{
  "n_layer": 13,
  "d_model": 224,
  "n_experts": 48,
  "experts_per_token": 3,
  "d_expert": 64,
  "d_shared_expert": 128,
  "activation": "swiglu",
  "moe_layers": [2, 3, 4, 5, 6, 7, 8, 9, 10, 11, 12],
  "router_score": "softmax",
  "normalize_top_k": false,
  "routed_scale": 6.1,
  "balance_loss": 0.00768,
  "balance_bias": false,
  "router_z_loss": 0.001,
  "init_std_router": 0.0116,
  "lr_router": 0.000506,
  "n_head": 7,
  "n_kv_head": 1,
  "head_dim": 32,
  "vocab_size": 8192,
  "norm": "rmsnorm",
  "norm_place": "pre",
  "norm_eps": 1e-05,
  "positions": "rope",
  "rope_base": 3200.0,
  "rope_fraction": 1.0,
  "qk_norm": true,
  "attn_scale": 0.177,
  "tie_embeddings": false,
  "parallel_block": false,
  "init": "normal",
  "init_std_qkv": 0.0267,
  "init_std_o": 0.00524,
  "init_std_up": 0.0267,
  "init_std_down": 0.00371,
  "optimizer": "muon_variant",
  "lr": 0.0028,
  "lr_mult_qkv": 0.4,
  "beta1": 0.95,
  "lr_head": 0.00685,
  "warmup_steps": 50,
  "schedule": "wsd",
  "decay_fraction": 1.0,
  "decay_shape": "linear",
  "final_lr_fraction": 0.1,
  "batch_tokens": 32768,
  "seq_len": 1024,
  "doc_mask": false,
  "train_tokens": 316800000,
  "steps": 9668,
  "dataset": "wikipedia_en"
}
Below are experts of layer 2 (counted from 0) of a mixture-of-experts language model. Rows are named router (the router's row for the expert), down (a neuron's output weights, with its number) and show model dimensions 0-223. Each number is 500 + 25 x the weight over its row's rms, rounded and kept within 0 to 999. Numbers have three digits each.
After each expert's rows: a language model's description of what the expert responds to. This comes from a sample of Wikipedia text that the model never trained on.

# expert 45
router:479493508498489478517539525482482470513520530494473518511460473493511457484547458518482497529491471463480471492533527491517532476537498515491481461469467473469527451531521508480470473513477482477536475494525480510509492471513524529484502487513476535459493518521532513477472477465497472489528479530479482472474474481499532481475513528535535492523454489477517537526477534498541533485497522523516534534469524467495508496482515484494527529510522532468469475485470458472493516477485510526521530515478473493518477475537489519481508532476459473480480473513522480521522547488490496530479460513525532527524545442531538492514517524514467490478523477536525522519527452519461521473491
down5:480492472477526515517515451511541498536484489485504531444531517531522492517470437523524497464529503504522498507482486499544462500524512476493492501480473507537492511490503489535532479480496544481478531480472500475487482509493472459474520481491528485468498513495509490488482505500482513517527520543538482544533506517516499485508427501529521489494535478505515502491501478504479453490559471527549506462495503516497511517452481486500506458479540520506510508500512497506517494451495496494497507472534522509516478500505512441520489504492472452489515475475476529472522498570517488498467465512464519484457482482502491498472485468477483479521438486528560471504569551506532505494517
Description: Of and prepositions

# expert 25
router:487486501506482491514538524474469462515521530492471518506463472486509456483540452525488480530496478473475470488530513484525520481533488517487476457472465474468510460529522513473473469514474490473540464507527482514515489470513529528480516481513475529466471517525536522475470478462490467485530480536477485473474457488498539463472508522530529483517467487485529531529471533493538531483484521523525538533475529474499513487475519471506520520507522536477472480494466451477484522480486505526528515521468474499515483477525479519479507516482466470487481480511529482525524541491485483530477470507537524529529538447533527484516517533509468482479523479524520533519534462522472529481488
down5:510480476478478500470552454530504527511510503530519522457487530511483513457485525489522545530493484510471523474506523532480494513532517488495462557522477506502501473483553526542525511537510514487501470496541522518539526513492559492489543497482505473516540514529491498497450519527499501480520465494468476483474488496491517459478481491538543512526509509501511537528515499507470488467476487475498500531516503487474478531487491484482513465503504503492512466490476445512539463461523509492534550526455470499505498495486557537518508502509492479503503513475526499475471527484505531512502477515528507525521486534429512513488493557486481509528517511485513483498547439435470523504495
Description: Spaces before numbers

# expert 41
router:481489503513482491518534522468471464524523536493476522507462467481511459478542456526486485531498477470476468489528523485520525474534492519492478461469467465470512457531520512471476477519470486470539467507530476512513489469523526524475513481515474534472476519522532523477470478467483471487527487535478481480468450480498538467472510524528528483519473479486525531527475534497534531485482521528522537533476522471497518485483520479504524519512529536479471476489474452478485524473488506527525522511472472504515484476531479520482510523483473475484482477511524486527519538482485482533477463509534524530525542446533528489518517531516466489474525484526523531517533465521473527484482
down1:476485522535526467432500494478482507498508491524509524496524521514498511517480522486483501481520463494469545491493499530482513490519535503465518455502487519485468540513488518518465507482511445478487497489487518474526509465472492478529484457524518499442507472480501479492512488455492471497484477525517514503515549500475567480481497512509504519461491536501469500512470488484522461431521509508489478519486492510482494486496507478529528474548489531500481483507493465494498505492488469499475524478500493507472473513493519502526499489494492515516513491463528502493561490522510466462445493587517492541547566494425491470458476473498499505470482516475478470530516451477514496512528
Description: Spaces and leading digits

# expert 42
router:484479492500484493515536526475467466530528529501476526502462471477516463479547455526483487530494481476480469484528512498522528468530487516490481462474459467472508459524519508471471467515465480471531471494526468514506480469519529528477514481512478525474474509526537520475466480472487475484522472535476484478467450480498532458472516523534526480521470488490526533524474538499541533484483514527523528523477525475490512482472520470503519518513519536467475483483467460487482519477481499519524520522474470496511482475533475521478509525486468472492488485511521479530519524490481480529474472516533530532526538442529527480519513527498465494477517474527517534519541466524474539479482
down0:523447516481517445524505512516543547472542518474509521542506484506524476509484492499499529473510497468518470491476544481492495464509526522504530483452470453506500552484447516468513474548498529451494493509481503452482512468509507542444514500518524511500502505530528515512510563477484506543516497510512491528531541478528470494527509516475447534501553530521476514526461479477481458488490485506507497509508472522529487504473500501510476500507482480511499471481502503512494536476493501567485464527498519474478500456497515468487490494457459521456471498522500465545486522490466512498479478491514551496482455488540472513539476508490489495476501504505495527532528532501493516505493
Description: Function words, clause links

# expert 0
router:505478499504490479504533536485495488504537535495472505512456476496502459484551510515490467516498467485481489468529530482520519469517506514494476455484474482471507444521521505494487469502495491475518475504536465542516484481521521514481531474501465540468476531524530518460492481472471468505518499516485503484478477478491523467463496531547527507531475464479534518539455527477512524483475531511513523522466526494498509504476537473512528516506514559487480487507474469475480507468491498523530517511477464510524492472522473525467516543486470463493451457526515489524510530506491492529482457516507545521527575455524508478533522531515465501472532498534504522521523462531488511481470
down0:502466494455490484481455455517469473484536494449474511526482508479534465480493507532491488492506539428526484508522527546505532578461505505511510489470511507503512491484541511493524497508470517508518466459467493516481479501473475512521502537485510532512490551520491484527510470448494501519531510539501513516537506504532523524523485543483523511487535496507505497490534473464491529516496514504519524504516431537512518506513507491462507499499483457506500491510464495526519466514527511486467445525489507512470520474471518507497520507476492538542524521519551489502509540505454542496496495500519485484459552509483516514485478452492477488492471490515503468429489498499475490497455
Description: Word-final suffix pieces

# expert 5
router:473487517489483489507529514468484477514521537464484517506469478487513449471521498528474510528461466472486468474516499494521525446536486511507479474482471460456525438513520511488479491504464480483504483485514484537516479463516525547484508497550476516471485517515527521476479474480493482505552481531468497484487474461510519469468524532545544488511459491473510520523469531487522562494495534524534528504479526476512505498472526469504525524516521532481483485482449480491483515476489500508514513511463468504501471463521474525487527510486475469498492490515525493518524529498465480525478485551504550537536551455535513489531514524509464502470517473511511515514532464527478530494485
down0:485528505485456492498457526462537529542542483482490498498502464533499490513545516522514533465494495507478516510493479540505474456531486506488518508503503491463515453474530470554539495528479494528506527499563497508490555524487495528457509497506462470539536499453505497463504486502515515512472495508550553500485521550496525487516461531504466504480497485490507513513506481496490526542501490492484512457509472517525478525476496509489532505459485488472509518475486547522535477514444510493503515488481513459531474482521517499508516500548490492546504453456485483500490534561512500520539561475496542499502529509477495502478470447540512530485522508496527486488489485491500479515526
Description: Name-internal word pieces

# expert 16
router:486483505511480488513538528463465465525522531494474527496459472485516461483543461518476479525489472473478468495529520486516525481533491518489475459473465477471521460527521514467479473517473483471533466508522479514507486471515526526477518478522473530471474518526539522476473477469500465484530483535480482479471455482501539460474515524528529484517466486485523536525476536488537527471485522523523534538471526470496513486472517477508524523513527535479474483488470453479487520478481502528529518519471473497514478482526477522487504522478471476487486481515528490526525539489481486536471467511539523535522543453525535489514518527510470493475526477528518535518537474521472524482484
down1:506516487493481436477480521469491497502506448456491460503492487528502511476508497532481511525536485465545556514484470482496484505526467525515469472481510483497494466471437512499440480483477481532518505500476469487482505471487495531499527522512526473452498528542486471488528494498507509480499548464476539491484499461461507488500490529470549478536495514489547486455520527513485501488498491478509520476507533518511499502447521509509487497502523511532540445481498530503489456506533519521478493530455511535450490495513543527524522519519506513483535513504474539501482503469526473546501479499501528433526494513542511480487509507538490515477493502533501518514517508505440523536490
Description: Table pipes and digits

# expert 47
router:485488508506476487510541528463472472527523534498474522500464472474515465480538454521484486531497480462473471491530529488524528471530497511488479458470465470465508458523526514472476473520480482473540467506530477512508489473518526524473512474514473529471473517525538524473468480463489473486525479541478480481469454484503532471475506528530526482524464487482527534527477534494533524477481520522521532535477526471493511484482516475502520523509520536475473481491473454478478517478484504528529516515474477498518479478531485523483505523483466474478480482516525486525520536487479483532478464510533521536523545445536538490512514529511473494473524482523525532518531462516477527478485
down1:541527518502509467523495509466530496464478461494509540471491463531511482496490559485510527487469473478473537520513499484495485513520479510498456488487491494529485485477514493508461497467484479536494463486515496481532502529492504476474468514490529460520463547500508505531462502522484542488497520520515505495502494505516479485469503547489485494471569474519553466480460492505484493521522527486508540484492502485465499494460449487501493544469523557543468501504542462462474510487504510537494476531502503520565538491527462486466470492537469536525516514468521484500523490466490485455503490531490510456534533503501476498472516537518487557494515473484489516535508506497496523534535
Description: Connectives and leading digits

# expert 37
router:485492504506479486515540529470471467526524535498474514502465470478517462474539452521484488530495480461474470492532523490521527477531488514488479458474468473468507460526521507475474467516483481480539471501524483512512487466521527529472516475512471526467471519526536522477467486458492470484524474536477478484473457486493533469476513524525529491526460479480525536524475535494536529485480521519525531527475529475489516487484519474499516526517518536469470477492468456469482513484483506527522512519475483497514478481536486519482502524481461471483483480513529484527517536489479479527480469518530529540524541445536535488510517532510470487475525477524526537524530472513474532478487
down1:509517473515502478517512523490533525544508499463505523486447518515511499493521500465530516497467480519437481459488490464529513495472484511479525530498506498547505521486509482475512505507471518482506463500509508533491501446494515501469492503511508493474520485499521495510537486427447506493513484508481540514465491519497515577489498483482470496518499458523535522504499430501496534512483474514484511496509552508495520488542523530510486558540538482516492563487505502470491495511510484501505518455504482494513438504466551499524494498483487488495511471518524551514551525467485508493517527551470517541501504490517491509515495514504501471549469546476491490473512515514474457488444
Description: Such as examples

# expert 7
router:475481495513485493512537531474477470525525530499476520501466471478519458484540459523490483528496478475471468486525524484525520472527492521496477464471471476469506456527525519476472463517471480474539469504531476521509483470515529531474511481515473528473476513522538522473467477466484472490528479535474480475467443487494534466471514525528527490524464492488530537529472540491540528483483518522523527530475519475499513482482520479499519520509522542483474475493469450482486522479484505528528522517477472501518482476529480522481509524482465472490484478513524494530522534492486487539476464515532525529533545450521534479511518529508477489472522476522521532524532468525474527480480
down1:462430534504527500431423515503440557526520484486476495480495464491530484495504514497509526519526518494508504494490479493522491494502527501460471506467473494465486516524488557573525448526485469474492507503530517475494454470504499507471503470518520516459509492495500485508504482505512507490495475524502503510436526475496520500491485463511522542509441510473500465489513535457546495503520490488499495505503510551504534558519510474498471484537462542536511506508509501506524490477518485491501528496499520509508509481486489534488506501450468489490507554469522509496522492541504518497507485496497548491512551527502477534504471469490548493493518521483532473492488522471482498479497
Description: Mid-number digits, name starts

# expert 6
router:487484504521486486510537532474481474530536523501467514500452483478513471487545479513474475535486474486463475482514521474516521482529500519503483455470477474468518442521519506466483458519487493472521472506523480527502504464523524527466519484515470540469490514527532513476482478477485462495529482526474486475474469490499531453461508535547529492518478483478522536524471528479532519483489528515524524534463526486492506498475534484502530523511514539477478491486473455465479513474475511520527508520471478501514475471532479519482506521478463478488467476524525486530522526498477487544475465514527525536518554453535512484516514532498460497476523489518513533536528470531473527464481
down0:538526520508523463509470533505481503504515502466509520481523481504488550502487526518511468467534503477518491491516462494464537515481508502516469511499490447498511500504490468543472506517525495513478504525499476507475493486458484539491459499486504507528543539531496492458462467495468548494506540543531463511544520541469511484516461489490486500508498506515474504470511509504458484525542486483511495529557547446495504477470470491474489472522471489470423503473466517469557489510553495522469488509508454487502506522499486482544462482484530521488476526486500509476495516500514492479508489486523571475474505507464515482517473513511513502486493468538474537457530487512508498493552
Description: Past-participle endings, descriptors

# expert 23
router:492473511533490480529523516487489487532532536467459528509475495454505475488527448525471492534489473461479482488522505478517500470516498520476496472475489459475512486493508531472496488514468501479508471498565483524532474483508556518483541470510475515480482523547540503492451470472474477474509480522457500454482471490534531489475539519531533481523484483489532536507489523488527523478482502511510551542483540473507510454484509481513525530489518521468467474472465453492485537498456528511513524487483464510521465481543479532482502486481475478457504482510518472524511520479477489519485476543516512519528512473531517470501511519502469474476512456503540514517515484522475510460481
down0:472526519437524547495483478513536474532446473500493498512480531507533503501486490514498508484513508542538510522518518501482490541481492513466448513522478466463533502477516491470502500525493489493521439493514462479524499564447515530486499516482529514527474489494508507508479520488504482466518452492478499542479463475538533527540525468487478531522506504535472514488471569520521498505489499508481546511483481497513477473484466512486509515529496495524494462504492497479579465517513526538504465525492522482530498473489468529513509527519477502494522480508499500449521521515504540550511459504517472477485475481490532442501481483486530509456546481520489486534484485478489501511493
Description: Line breaks and markup

# expert 44
router:466482490518476473503536518463464481509524531498453513504449472492497477485516500535484485530517458469476483485542503489506500484530511513499493483479460483467498452518513512491498472523476469473503484497515468517525501490528529515474504487517459526493487538513523512456480471463461485497516503524493490470465481484481543463470535534512528469538475481481523524521457525503524517482488538517539524526476521490519509486484502465495537524511532517470468475491479490473474510450501530532502516521486478480514448487543473518474512520488464478464482482535505456535520518513480492534484468515500524537533534450540542468525542516508477497472515495541515541533520469511490533458495
down5:487513534480519489509468517502472480496499502500478462488491505469471516524530477537517524477519482532457513479476487495505526485509519521490553477545497521518493469527504525463486498518516518493519429518473448508527492506503508498488526526478470490498506482531538502496456500505437489515506469473533510533491496493482477496509502501493543511514491505492523531511515471526489470531498542452539481509558520491473510508426462505527508477484516539512454493519466466531487534433470480478494542511500487483497486517484510518478500521493479453501487436511462499530496476505523555455497459521512466518471514531482458525471538492524478509503516472488523495490520502520477471541465
Description: Final year digits